python train.py --n_layer=13 --d_model=256 --n_experts=16 --experts_per_token=2 --d_expert=224 --d_shared_expert=0 --activation="squared_relu" --moe_layers=[1, 2, 3, 4, 5, 6, 7, 8, 9, 10, 11, 12] --router_score="softmax" --normalize_top_k=true --routed_scale=1.5 --balance_loss=0.00664 --balance_bias=false --router_z_loss=0.0001 --n_groups=8 --groups_per_token=2 --init_std_router=0.00724 --lr_router=0.00126 --n_head=3 --n_kv_head=3 --head_dim=64 --vocab_size=16384 --norm="layernorm" --norm_place="pre" --norm_eps=1e-05 --positions="rope" --rope_base=10000.0 --rope_fraction=0.5 --qk_norm=false --attn_scale=0.125 --tie_embeddings=false --parallel_block=false --init="trunc" --init_std_qkv=0.0407 --init_std_o=0.0 --init_std_up=0.0407 --init_std_down=0.0 --optimizer="adamw" --lr=0.00143 --beta1=0.9 --beta2=0.99 --weight_decay=0.083 --lr_head=0.0113 --grad_clip=2.0 --warmup_steps=286 --schedule="wsd" --decay_fraction=1.0 --decay_shape="linear" --final_lr_fraction=0.0 --batch_tokens=131072 --seq_len=512 --doc_mask=true --z_loss=1e-05 --train_tokens=1519000000 --steps=11590 --dataset="wikipedia_en"
Below are experts of layer 8 (counted from 0) of a mixture-of-experts language model. Rows are named router (the router's row for the expert), down (a neuron's output weights, with its number) and show model dimensions 0-127. Each number is 128 + 24 x the weight over its row's rms, rounded and kept within 0 to 255. Numbers have three digits each.
After each expert's rows: "raises" lists some tokens whose logits its average output raises strongly, later layers aside. This comes from a sample of Wikipedia text that the model never trained on.

# expert 4
router:104135145134113156134086152136143127161098086109093114145151143181103115130136174132141115116111152142120178143146138136112175124152145101146122080101096155127175136153153104130071102173100141106114118120159082109132111147146113129131091155127089139117124140113117161131131131093126139112076141096097170119116115108173111143119094149146172143146184149150128137138148120145108131105153
down0:105129101138134101129128113151104123143127124145068100127183124124130116110121113156186113130130147192136143133105139151130167115098154100179120118154115123130124141092147112090151103087119159109122163133151134135135107176102126123137161088135100139122106133129111106113172134150147111136092102131158097134110103108090121099135162112123139161157137203072156117114099122121133114110122
down1:133105126124142162120110135162106111153158107168150101098121144133104130160149113108099115122118106099123142124136133126136084122124112159111099105164124117116104125094117104130149114123102080143108168130127122106082118120147157160160106128116125125135109102141129120116139110133169133174095133162149090153105100108116137118125142126138130142138157103096170110117154160145142099119100
down2:149119103136083116143174115098157114152111144127119139167134140117121073138162108129134155108153117161132173161082121147169124131136117121138072104112137109135115051144129145166112145123134114116149160122127090089122145089107134121129182161160108141109149139157114125180094105130142150131087141124110145110156174145174161159138123142151113138120132136108109113135181115165132190132151
down3:162113163112077129109118124117086127129145122108125131175153114113116141141112130122118095162184185112118130161165135127134121108131126094137089143152104109184124110150135153143170130120176129115132130147178115123101130105143139146114107139113117146140108117167120138119107110126112118124106145134127127123116111126117137108114096100135063135122170164115128150096108125130147088150114
down4:120133165167108133076130096100140115080123099134157109127119134123116138129147097137120120155129146160078106141089099122154156174130159098122100108165102129167106165143161128151126121166122147113118149124154143134116098152131120160151109106125118137144152205116107143147136149122102133094099134169138169128150086137152122144104143142135145118130128093121122090159141111137093196112152
down5:129146131151115122124135145146155087112097198157129124142137152142127161179148095195129127145144138176116089135165088162119131123126081126123136131108131103153127144163134161176122110162168125119137121098087129128121124126108094093123100154145165156119114114115153095097110143121125130142121138112123122155140121123209132089152130120157114131092101106133122153136132118190145120089156
down6:100131140162109128121088107122111181124092155129105152168131145142122152206117196115133149147103132158134151141116096110117141133117134121115132121108146143126146110093172149102088128143097103157190114141148161104135103118123113105124123107111130147150105157153106119140089112134109117118117121150138087101133112146097100113130088142159130123142119117095103143131135149129159114137161
down7:136127145126130128137135073124151097138154131154138102122162094125110118127137135096128120168144106139157161103089138131100150112109122142160117095137139167122105112073139176124137180117120120123159123143118147042152098101131152098114130128086125100130183116179124111163106146152091099111138152149128121115127089115104113109117146113136123154124159137124156164101114177133110094125154
down8:135138113138138086113135133132138119124081105100162115149102129134138142117128157171103141097106111110115146131143153101112099156113121158099101128120117120138133141141131112112131125103157143101127140180129128115104114137115099151114117134119127115110080158089108133150102170090103085134111125066107168163145121135124140129178135105161065154133164160127096119113117118127119113156114
down9:151139156135132152141129162108106125152148132121159089160118153108126092092143111141119098127140138113125125140168131082155121154123138092105170141155172094144127158101153083094137099143145120113162160133123111141167141096122134118123172153136124124137177135127132136151092153114145158065138109141132126123160090114100172120153155154123108073116131166127122146114084114127135140132134
raises: " and", " of", " for"

# expert 2
router:112111138137094118127126142115157124117118081111091138137171144140115131111096158107117140131122163123121169099106124101125096158150152106138118117087107159107158166164118090125102107129107104124169103130142097100138131104138129125131115135111094165130112139106124149093140136105134160119086158121106127112134147100221112153118069128090150123167135135162177151098180109146082121094127
down0:135105140122136096159123093135105155137120138122122167125109097115129127146175129142123134126098096148107119130153102128139129114114176114145100108127137115125108098153158131120118110140135186136131100113122121121112098089095144151141118136107122131130101175117123151085146126133100155148114135141084116080113124118145173116149122114117113152089125110132165109124140116121095107110160
down1:107139105103157135105138102082115145104155120123143098164136156106145121168113136106103151116126116079131149129197133105122137119111146129163169136108117125099125177114114136092142091099155145119104133130146148095081145142164143159121115110110110126180135131106145127123129120128120150106144131148158111135142095148120098123107112111110126092120121109115151150146133136119131148108136
down2:121115135111120137129155148128090114118154097137116103084154143138132190132108141149113166133208129115121167136136135135108164117110122131133118118157143128139100113104127148138141197136138130126162150130114160126133143159124130163111110152125137138117165132119134125145114147124139113153133116093133107124150084139088094072143128133128063119106141091167105112144120158148117181115137
down3:077159102139127143120143126099098156119111118120161096145068170126172085120146128159134153117117120135160116093107134139149138105131104095147142166092120131102194102122143098123130121111137146114141169094145122112085136151148134160156112152125107122155153121122146101108133117111116115132137174147132127107120111122063110128072120124136128161113162149085110141151113117142148155128133
down4:132094144130161134135117104115131120121124177110143110120140148162155151106151125144136093095121192096152074130143151176132159142120096154102145054120138134151137122137175078151122122155075170136128096117128134147154113121171078115102076116126138149146137117150137117136117120125123112093140082101147123164146106141113131104155142138186161091116167130116111096148134114077147131123142
down5:135136127127147150127120139139123100160137164141149162098128104168111138119138143089146136136115145149147122145114127132155162126153086075115138158104120166143136128170119123168120126185093130110100125128157139145121091154139108133133093119153123142118146141121106136140127138144099132150110152158140120116136117152066141132104164114151153131094169132112082164140088133092131165118110
down6:106206162130142206138150133131145106123152143132189125089136149111071134142117139118116156184121122110139104108107099110113124133107102148128141131109134095150139146121130156110133126125124137107123153134152153133153152111102113119158120094129105162126136141123116141092148106114143160158082122150183122141138134107105114136104118176120138133135138096178145127114151085125101120131121
down7:130151144150124101138071089159098154125086125149102158109127108136162089102174096117154144114128107130095122145123142154137166114142140093128114119104145135151097095125155083162142127169119133139158116141113105155102082114142144130116174122118142136088118158136148139071142123157131123115110150126117118143134102090127116111081179122142156096120153080102116159159109152129100134137145
down8:109123136118130124106125104137134140162135115089130124116071116127151103105127134127121138135111152137126150097151162113108136128128120118148134110133132166181104130106110088166093110122134103121140130122076125088131152162091161175141099094098168144092150156169109100119152138194122138118107122108081141146141112169136145103139072119165134145132141103118122152142101092100144098143129
down9:152143108119116117117153079161117130181098119124092102099130136113099087148136118147159105109117159136100137108118133110110157091132110111115188125142137136160129155142114144096102122132129137102131100127135167145149101126125125157102135070151157139154163086115089120106089132088138114162163158122129134130149147127127150135144128139124131129110166107061131135120137129109131107159103
raises: " n", " h", " d"

# expert 12
router:109114131160103158129108117134125144090099103105113126133147111162155111115124119139136119149126158084118121073167140105137082092177091125123119081111126107149134132133129089147090108138140098145179096160149103116136122134150100162142128105129126139115105140099140134135159132109123141093117169135166152098136161097182103185147133161139174178139164148135138106110156104145093100099139
down0:112115141155126091132105132094099097111119115094189103108117124125154110113117125131155081126144171169119072160157073144145160131164135133123106113126158169142098107150137140097115150121127088121146117136147113095138130108107122156150158138154131132110153126174144115134115152098142174112088087145160120112156164166115072153171121139090112136121106142119108082115141124118129135082152
down1:124111144150102113115147139140122114120103138158176122085137112147131136149152123117084122173140127173096099148105119110118113146127105148118112143138107132119094145092124088118087148131119072079149117097106101160142139109139142133123131106075127139097165132104158121154143170099120088175121138129137176127177098135111128140128120134111119144098140119141129160125134149170106091139104
down2:083129128148090134104146136142153132117136116101175145154108108108122138147112120139139094111163205115155153148133108115138124162143107134118114138122140148137152113117131146203067121109116137170168101099117153101142091137146132146113152130118123137120193146162195130115099120109052134124144134094121125096113179117124139107125134124082137144082114102163134111109175129117120136118121
down3:146153130144120117127106135116162140102164118116090106107095143134127158121137102184116107126127100121093156097128131104138120125137153111085136158113131168159118083109107104157155168118128133130147109151150163142098159152101120128103072100148106171139102134140098132077136154109108134118149108158126102087166132124120146090140143119125126179092138097112092111107100116129102165101119
down4:131130111101094149137129164104139144123119123112119089172132120092110129160167137126153124113146094122129066138154063168114108149124117102128121169095147127160109159127097147145156114148139125142148165117118128097137130164100098135097137125159138146134100143134153151120152086145135130150117148096129145152127122096111151095133143076146088161112120129140119107111131081146124137150134
down5:115134132090085160129170109132137164142154179128125175124094140105101109124133136123167112142133147116143106127149134170195116106141101099116119157169138108096152139137137124102122107148157134142168163105172089098113119092115142124164107095159111099182111142124156120132116164107154092138103096123144154100123149108119100140159156148099132149133087137159122165073137135101146132134134
down6:143073180128138097131135134119122155124160101123140124131150095123097118135087123078126084129107147119120176109141093099137138109119152157113135130144085088130136118149121136167095079140112127131091136142150121115136139192161085148106133125098122143140127126128137162162094148113097132131152129121140119108109151104172154159161135119140123141147130136166143152123134121082120181119131
down7:123088150139169131134144088140129129093123144128139128134127127121128107133138131152134137160149078118154114105141182145111097111105136121135168114120125102167121121152152143100118140128124140145156121097105105111108102127162161133120133133137143108137125162119125118146121133107096154148132141145120124139103104147095138112130145145146121172121128118154123123128131111140101146143130
down8:161126161105169184163178156103142096120089092093111150133123129118132140135155139106138153140125104166142148123147129140110128150168123121121131145112148137093146148126131109153065149132142106104089151130163107164109164091129121128137192177108080158099105116138072102116133126133121106071106144108087107166108073123139120151158115126099125094123092162155113143140146119135129178103105
down9:097133098136146158162093118114139103085123107124094107164140139138154132147154119148157100129119110163109100169181164132128142120124155115112107133148152150135131104129117116163119166128104131166136129116123173141122101107104127128155148130138173115124124131122120133089125130111065131132151160152132113106115102112125137109144146102122138131076105082125130121139066161155120136119143
raises: "|", "-", "\n", "In", "\""

# expert 14
router:129110174120128133140123159115116152133113079098113143145162125126107099103141161102104150114128198116109169098161142128120099159113163126096128101125123114122154129109135105168117115135133110098145111171147105101151138106141114168132146153121121120113131121143149185118139112105117137098100135107097147103117156097116124125126110139146144172152133137163151108108149148155128089102102
down0:148105158122148122112107171136100126133143164124108139156125148108154141100125122132130114134112067125092088123111066147127123164095143137149104093147161130111138102137099149093173131163148123121121166096072091136175136156153127115133133143151157165092143124141101134144149120173110166133116129082152154099185139114077153108108134081150089122160108121118125145154099129139157167142135
down1:102136167155135216105146137089119112111145155125159129138101126162110139142134139133113133077118094151134184119126153159153126136107109098117054103119127134114118127183106162099079151198122157125149165132113127160133094150103136124135102134129134113108100123115125101129109141120120117091123145120133137140097094104134162143148146111102099177132128135080138112090112106102143165130095
down2:137120181134118131135088156093110129155100165100119124139090123139079162173145125144118141128088085155115091132107142099124134114164164159096154108147112138148139112169153133090171116128095132134106112118136145137158126139113085111179118131087177165089104142141141128149147138117134128126156114108136095118100118138193173133137158108125116122094134101102116105166091164107141178127122
down3:108080083146126136147138129129118107101122110109152096112098073140148154142121136125146121141132134123158105166141112138141142161137106169123091122136134077162083137162114133106164113169149157153121124110108150154128143160121107100130111105130138162148098108143111123094143108101108181160151147132119117132105144094102106151062087168132110145093095149107070088111115116129130135093115
down4:113097147130161102151136124135139149111117124095161165127107137143114098169120150135121153131123180084150131134146116078153141192141193118071154131159123139147106125114158129164131133145142130088113143152114130112106133133142121140143135106143144101165136134114098121123091175138104132125112100119081138124131131138022154135157145141108125156130139087136145118100145139126129090113162
down5:126195149138115104150128119117123148124145190155121162170144174108143100124140130127139122117154180197102108146132121114147114157120135148122081129152140130117091087139139133120116126095106131066138170160114123142133120106134120092148131103149147132104131154176165138147109132133127102118123132116161158112092124139156099126070176120167155119125109151117111093123092105138100154124107
down6:144120150105122101117090110145162126092184126153161111145104122171139137103119109136113134132093086137149145129130124118129147120117102101116104093119133098155108100122124137140141162165130152100160160135111148118097115138120152088116093161100131163068158109166131089123129132138128097140164152114144120102150090137128101153127139111172144115136100123098162100158135081121133119122143
down7:107121076142097138139106121152097146137142156103132096089083115123115101169142152106112147148126115156147104183122160138109151109119170119132153124110137146124133125144107118124145124124123112169136102143091132111161121148166101141137108113143114152128132085107134100128121120124153126184104124129125169097107089167172144126128116108086106153138106159132124144095038168108137143155152
down8:089107139143118176128153144112145157094140108143131140131119120119143137131129119104168124080087137124093125115118160187123118126101086178113159127110119224118182116132178117122113104180137130139142118097174120103176140147110157159140122126139091153125133097158133087072115144136126137134130112119113096128084117150063139121151155117158111121127122169169102138108113132129144149145130
down9:117146183141158131160117131125110150107107114137153160083109093135156145106154158128139152136154118158123161108110121147129099074140122107092080132137112153126136073151122135129113122113129155095149089167147181151123102142145112159101149101089138097153148145148122112078132123107145122111112124110089122132114146106084139144116129099167143153113108155085150101148085123156133134161117
raises: "and", "att", "-", "at", "il"

# expert 9
router:133123162122127135163113158147109158142091114100118108145179138172099147077130146095110148105094206115115115108125156135127139157136107115132103085116117141139169147168131110151122111146100107116148124161113086136158107130182112139128076145104138153102146135105153135109122140076110141119097121115107109098128117111169104162119106113135149121143163144128162132100129129134082120105108
down0:128174147072110118112115131116138143123118142164124131135113135133160138120131127105151201097182125158153138135141147140139092124106121093084079122168127105149153164127105130136130122096078124119141166146142169150136145130155133132123115131136106125185168103130118106146134131136188139139135126116112122129114122139134123165065123125112127125131133096129151095158118118136116144148162
down1:125118170116155108138107117104133127106099116161097140127108129159146170089156125130147131126125144171106157101116113112127168128123163133125123135188132105094154095096094097142147162148105124143147100117137106109124095083124140166153132148127181124136129137158112132129124158102141080109138150126123182146137106083112159131093104158085112119071137132107100115174123134169164116185091
down2:101131110139121106110115179129110141121099162096129115150119161133197139089156112106149075151160135164116166167109094168109133130138127128112109111133144102092120086125131099136156078105162112118089141136157139134148128122104139130141176091116137160119133104123118118136120142113141138178130114138114131137120152121144106113114068118065133107128074099112115109134123103179115122123183
down3:129084183138111118114126143118124115122144127097092104135120147092121115085076131113141138089153127111129117125136138124163085157145194150134113125144112108126090110150133144148150110082150161180114129151124141086103128106134114111109136141154139136134108161121117095051125119131113154147161152141136068142134152121096133146156105133143212149178133129087138121101140082119083138145116
down4:119109109113110149158119128128135111130138126115192149124119119141118134138154094124136157154142106137117123104156110180148168154133130152112129122112170145128136121106059089114108144147121107131143086144145122120126144115146100148164145138143111110123121145125135129157082119164150118120118133110110127153101177123110147137111117100095139114127140138145101147129123157129119160108140
down5:144134088092149122141123120122165121102099146147108145112128112139115112142131100140113119076158124106166115083124109159181117152183104145154090152142168064106181069127127138138174161115115131113143127136091106121084129035097140148093125147077130111153107156137125143114160086091125112128114165138106101144143131119122136134104138084140119160142139156142177130159151154159129086165111
down6:131182153162165149135152102144122142088120169132150121129086089149141171106146137137116113136108107113165157140121156098148137155174140064090133168135171147153123116122106178127119165155108137099117146110150154129126125160113167134118110113089149144141163147144117122110112134164140081112136091139126145131114105133145167128140117105151143103074119127108114126162150095106108120143158
down7:171098124106150143118114096159143102102102196117166128133112127121131161127100112139132133109137146133133135124131128101140184134133142108138160128126143144165132134143140117122113105146111098121125163117084126100150130153151115092107119079165136128120142142117127139155125107158109115156121164156152132126123110153095119126125119098162192130145135123143137082138166153105150119143145
down8:182127101095111082131137108105126085138107162120160142126121135081121123123162123116142131155103084169107135171142092131163076091125135114126098132137135129114170146171122150130104184091120145132130147136132154098097106138164112130125156128125150137118204126118118140172088126126087115147130136156141111122113148122112117152106116093123138147124104111140117119115105128122113130152095
down9:145118125108125160096132132112109122144078139106113115147106140078078107133126116130141118169184140114111146137145153106132100126137105135120126103129146095126109064116140153167108146122139134113161155114167129134098162097106155128138147108113122144105084161118123093154149135142163138128186117095176127112145086141171179104146107146122126127181131128152152117143126158122137120126126
raises: " and", ",", ";", " |", ".", " in"

# expert 15
router:089132140129127171123135149099157151153129079099120117110169117169153140131120163128138120096127183124124166087162129127127123121156140141167120097137128164090151152169099091114099110156124145116134100129123112141156145123146102152155077108128126151076113112112127159121120114128158114080128125109080126068125129098125095163139116155100146152138138165151127108130149125138123090152137
down0:121100125097112103161096082107106161116110124153148153126178166110160131164123131109171139152148152147138097096144155106206128117133138175122109140125174085127147110109110171089149108152145112110133134171102150132104134106126156133078136114124104156114156173156144115145099131124127108142134111112166129097107112117150148121146158110140135162130094109096169123143108099142138152095102
down1:067124115131112191114105125128141139131106128142099122130162094151136099140159130134178129106124112150092115121112110131132160126162095125109130098172136123130105105128109145124121148123100082129111096136142122106145121128146123124161178132122150129117136139153138167124142135107104122146135132146147172124141085102094165088137104100111158160156129096132132081145124140134174133094092
down2:120157095086137131102117119154124099105143082152102103150143186115121102123119118115091141108130134130098127112103109154120124165110127078123109127158118163159155166091161106128143181108146137113147104124132133165147128125128171174158124126109115159083149116116112185120095116093110100182121100124160135164182121172097137146107146122130117144129106085111164141133146149106099075157147
down3:152143158147123111152134119110128127121162161122122136153173180169146203083148127132149144063096134134136100147155137140105121109092119147135088086155136089135100159108116129124167124121127094112091165124152113082180154158147127129131143066148132095106125113152097119140148162122153088153100130091153064110136143135089137168096128147123146123111109147125112139163133167091122124136085
down4:118122136119133126099137142145146086151106084127133115062146122125130197133112133113097161150097131122140113138175158175122134123130164085162156159145166164112195144135140113108135116142126115119167125115147124125091095169111148176123124125114119143118084159116147166133159160135095110120186136145110130146099109152099117105123143086091124087098098147104136112161167150108144120136102
down5:104127130136105128135188164172146127138075126063127131110168153147107133118075129152123142126106094074155137168117085136153139181151144166117110113123130105094109158155135166141156174120152159118132118119142143113116133111123138124143133108119107160102100119158134118119132136125139093128133144122165154132158134156119115106151135128127148140085073125152126122126168152144135110184124
down6:085127108092119144132115121180150158124122128135152128131106132161129185138094094125101120103165162126129117186112184127100134135081129155143101114094122129118137127106101142125163170091116115081120132135128115138132146094134141182116122109125100146128138134119115107152160139161136088151169116148132119106146100153028190112132119135125140163091117146111170116088149085132149153142130
down7:117126126170117157137144113134182112128144119136158141138099134116128166148137103130122120140136168163152150097137153138133150102089104135117092152101129143124127112096098133130112159144080121123192137114083082108113124167087136123098139124142117135155100121126088125178098171123143094123142094118133123135146155147097150154100184122128122156120133141075143150124131154121135154137156
down8:087133141141137160114150110138116142106125102096174113127144103155118154139111173155142104140138116090152120117122124189078106139097148098111161122112104146156133112130153152149103129145090095134121150155135174135109165106136116169160161101121125126119099113126099136158104115102138125128152084139155117139156125132124126128165152090156138127125116135131097140113105092106157139113159
down9:175124098089128113111156149128158132132089146111121122101145098153121087154149069143161128147140149125159088150178107107159088162155128186127110140139138147096121107082150149165142102141143103068141161102101119127133155105131127140105138182125160108113114133152118177140088113129131122127192119128124150121102137110120166112162132120151104156128142147109120088158143160140131124113146
raises: "b", "all", "f", "m", "g", "val"

# expert 5
router:108126182093113142147121156130135125126102096106105118159122100161128102130119147132128153130119149138140152067175146125148092126136130124150097100102165117126163126122091099144094115138131114103131095134136101112165101087176099147131132141142110138068126101138173183104112133117112154097119102126109122107086140112145154133164138135107147193160145140149111116132134103130115108101127
down0:150119136121105079107107118180124148123101121070174139125128138139097164115111125117127097137090110141119168172101131139160113151105130117103141214104125144142120131088131125156151163152062134113145150158099165128114134136117172158073089147150117101097156093091097130107104098128161130143103137143105106132155158147118144144145137096171143133151158097143115144173161127162134112172138
down1:143114172123152131119143126104128117132103189108133155061152111100135124137136112139162193127130161161120119114130145118112110109105165113161098088131125132133148123136112129140118157090150105129130158118107181114131117134137122123125111136147108114135119106139089123145114147159154118116118095134112150179099131166205142146120077119157153108134055123141101119133176131100094162154185
down2:142150166161157126114110138101123121128157150120122106122129134143135112102100115114152131167129153127099085132112171164113156165143112148136172100117143153087138147150127145115142176123088115127140124123131117111155167122128111167150108132116162126124117139106087123133108129154116147097106122130121128192150131152124117123129123174144101132108129127101103094124149121099121114086164
down3:121083120108141157105120115123134143142108138114168145149113106153118150134200110140115128130125112144140097115136090133108135125172089110103116136129125077105099099128133116125136132100119127092100123098147142152179169136173108147156138083149111143094110177153122109166129154115091105168113097147093124097134132101166122126151130107129146131141088159120130128171149074145142120165155
down4:127101157149152160152140117163144133169134108121123085118163133110111128129118122096103125122113131141131181150117155146088155135105110137174142167152140156149084152096146113123142126131136114108088091138152116105132111137081147138144118065093135158154131127147138148117124137122154118166159128113124147164143186165138152107136189139146102141092118094161125147146123126149121069161140
down5:121094125115145117075135129147119122165125116124122133147121086115165140133107125167112097100083153121163160102174168153130146112117120132142121107074156139123101137156129136119095135189111098084166135088148144122139099149160140115105139125137164087148131113077104107122152138137140102190159091112130099171126126122133131071153154165088099116120124133129125111148127133114120126152125
down6:131135117137152113185163087128136121163182121123124122166126132101126146121121157151116134082111092141159173135125103149148131137150151079097129129122121147142122127170129092106140155113139112153179136097146091129115162144127138115132125111111119123138151146090116135092125088143106128149089134115078138092124108140119097131129125159138128105110126162170103105131107136131123140121127
down7:133145164114109075109127141134092109143136122145153126175094127149124129130140156116148087136138163142116086124138127142129122099135182122113163123142129132094169112140107134092097133150158129135124118116130112145129123109178132096147114121094129143072149190139107135152170152111165162145124088132132098144107107107103113153106127108140132120103105143177135111146130125161157125109101
down8:126088118120076087151126076130142119148116136129157132133113119117088129136134135117130105141109121104111135171152098125155133143137145114157140174134105137156164139119143109109089142143067141113170162116135114135096096138103170120140138139128114119142120156185116159141081154141087131061124095134128127091148115108181141149147156102164099120113101106135118134153139098149133156165160
down9:089126088170100089130094137135072108152115149115133175122102151088168146083118130149104122164161118146114136147148103108126144173143112152117132140133118167154120107134184105167122111137125122095151093142113096161095083115130155054089090164143137131136138122149121146100132133153131108159127129149144143100120108131116118110146166129124162104129169113123129145133108172146102128095153
raises: "st", "iv", "v", "ven", "as", "im"

# expert 0
router:148100145130130125150103146101117163110126082140111137127166144149122107096115147170119149137081183090116184078095157148099116140155132107135145085120136152157159148158127120159098094137127134133149117148129121113142108149139093130128084096138122104084115113167138150105111117113132175109124156122103154115143159112201132131124141160142171097137118129171152142127162095132115088120105
down0:128134091126081151131134153111141089128148171122090147147154136152146105139203134127145141154111114135127151157097126124112138144123127154137116135163099165133141135118160146149159135138110144114093135132139109126139114136118091107090126101162123156143116129114125113163130113171151087092146150111145098161146121096095132140130148082088134114122123157113066095132116145129150141115142
down1:140142113158113100105134114116118117102122136119125111090162119118138127145143104118155129173097123161140105106085120164142148150120140109119176088127145141136198149155104086117132115149102113126131113103109165129114124204144118139109088068164126117149124125156111137119121097113124181127146156137089120119103138117114168131103150118112129136113124126074124126162119086140118142154164
down2:079160149120105164133183148100137142141138088109090121156190142134100186139126134129120086097146103123121106143188123123106120102102119091125111183134181090085128139123119148146109136143140129110126177177120096136117124125122153103135123131131137136125113128082070130116165154165147169149158127131102136122118133096139163132094132170111121120096073126101142120139090143126078104103101
down3:129115126153113147113119094149069110151146138089144122130120110179101090145132106125128106123114093120128133140125129117118144122087181098122137121129132115095124151133122171116156157140106124162157154150084131159152137155108114096152155110132113155132080126159133127120160123136156131118099144111131133113171131134115122115138134103149151071131125137096135170123104100118116156124121
down4:073113121144107076139164119125164131090122153131105128161123138156145126131135150154121082109095079109157115148137152107143177167153108104156098144118131136176176134123151119115106153127140171129118062086136141130115109184134114132091065118085145121147155104140134135103131152148154129160120089131142085132095095117148154110092124115128145098110122140074127152146162108118149157141143
down5:129109104106088125104120127157117157131137139132131112063138109142110086119138116154114126094119112101145181091119124162101153073098114136135142077127132145146140169173131122129155137155144137115126109097115136151133138110146129145122127117104174122107152090144127137145128126151089084073139111157129132170119168122155127103118163138138167075149199148121111130125153120133141142090147
down6:136149112143094121126106124137164139122107147152143163123101118181121140120141149148102114139098085108127215108092120142135113121154133168147107085150137108132145142095123128143113108087140119153154112152145117158133094122108150156134135129132160120127126146123101151166134134120138122118172139165112123095126146134127094154146128159139095115112114103133125073150131131174082137167120
down7:146093131142138149164118137142120117141123073141145169122174111130153123119156120110128132155141082094103160128117095106147132086125168107080122093136169125108119111137134109122146153132108173131125124092151130104148099139126153129153159139099164100129156134126128155109126127108139154139096118126110155126119168148146096101110132167134105139120140064101122132114144159138114127199090
down8:176150132116110105101091112094114132139139135150117135106128098121174162101143123141163146120111140100114054091158114138149150151122120134151144108123108126134116123143127167117139160092105119146138134133129105146146097097116102105113087141117164176125138153132129125110114146110171115129075153122141143099125151143102129124123090069130061161105116138150110089055124117137137112174105
down9:122155131124146127137104108124112104117142129197098103087119087164138162130141106141149128124120119125158133101132120149121093131110160093075122139155118123126095117140114122118130141155084105148135112097118109148132133130120145126144123113119104136119137138139158130175108139111105177122145100129114135103123142139114137099167141112150145099153078151112127109140155112134125125114169
raises: " |", "and", "19", "at"

# expert 6
router:107136136120134169125145157128141119142111113113100113105155141175131055082102138141147126131104118123125183115123145120081110142113134142161143095129125156114160116132126099145106144132113114104163089144148096116161113138155131142172150158123118112111140085115160126123135127099113133115096086114111166083137149120196144151117136147120173098134144149155199129122130105123118072119122
down0:134145155144146119117149136135140170130093128116119123085147142117088134105164127112115116186156191168134132101111084064114124135097081152137096076122136123131159091110130125131120135076115141135150127141137131106093104125121063122107151124127115108170136144108109129104159119187119169120132099094111122178078118118172082124133106145114118164132143137133105101122136147121138139142113
down1:145110152143094064138113110118137137156120120141116135125130125152151170152099117119151106108145174119136097145108115169155163145125130136122142076119145128147190172158103130108129128162114127152133132108163158112078155147118130149086090112165166143128157118103144137109096141120087129119173170155102088148117140147080110131119138119167151105128183125143085119090145088140129167149132
down2:144163126159155137113092125179093148144144116145107080107094134110130092127161133153155088103160103117145078173140146097169152150136118150146146119127102119105180122137162127127113151123129082122127086111114149088114130072105068132110141154128132147151116085101137090155116127165137169153135148100115139156131141121063133123110098130132140175122159144145149104171113171100108120136137
down3:132161118166120145145179134135118137135157126128135096112155192120107096125114113125133147138154184115128100167155075144162129094064096143077155130119122102100127126145100123124163156093160182123113114158152104123132138124125131103170130135163117128112113099145114118147133107124118112147149114119114111134118160137117115130141177101147170130077117127107122136108126079146114094129157
down4:183117149159139120121113122110142178172147138124146129150190103154098108145152110105060109129146140164175156098147182091149124175118103128111132140141152116126134065139133105128093105113125126157173135133098124137095137128139135136114141113143117095152120164107156098122113123159136170141074098127119117124138124132147086143128126140161147157137103117127133144144111124124109118115158
down5:156129095106194104127188150114113138104145113115102100121103143101131132094129132171104142132151148180143140138135140111128151130117109125109142097130114108151070126109164114091128119102094205116105134106136110167113064128095128132172118133174100169148114092168140160131148133135132120130131107118147110134106191118129100125095129160124131067089165172134164127091105139097135108127148
down6:126173116116122092118150135142133163108078112104144131110150136126144148133123134157128106108133143142162102141091095073144136144151109133134090152109135145127121123123158201121155133101123110152114104069151092093134131130136143137111128139092141118120139088115162142133154094178134171115118101107152161113074131137140098133179098138069151174116094126129094122137102142115122093147137
down7:114123108123094170108134144149177092136132148143143123118095128096155099082130105155127115125108109117140158112126087106133143124193143145140108150112162148081198083134103132119102148200153130129132149187101132172116173113129151141140121147112136156140164168118074105192121105090103112081161085132150117138153139108122143136113131136154133132130128119158104137128099141122123091091094
down8:136129139079128190127138144102166122124145112161129122146134110122112127105128126120121127147113116115114117123096109106104060106148134146155134134111153084167113156144144147111127145125106164092129101132131110130117120086134166100142114141103118152102134110125093097135130109112120141099154155097161125135128095154128087156091125075155174051173074119116083091108128167168115107147092
down9:149090079113096152090115121147081108109119134106115135159100162113133145156151095127109130152116110138102157112110148154108112130141105154121137128130160101099133114128124113132124116147105139111136100118153140142101182163151106130146107103109149151107138134174104134106116102158096166122131127094101150126138160095091096124140145083145143075146157085143101134129139137123169132144129
raises: " the", " a", " his", " their", " an"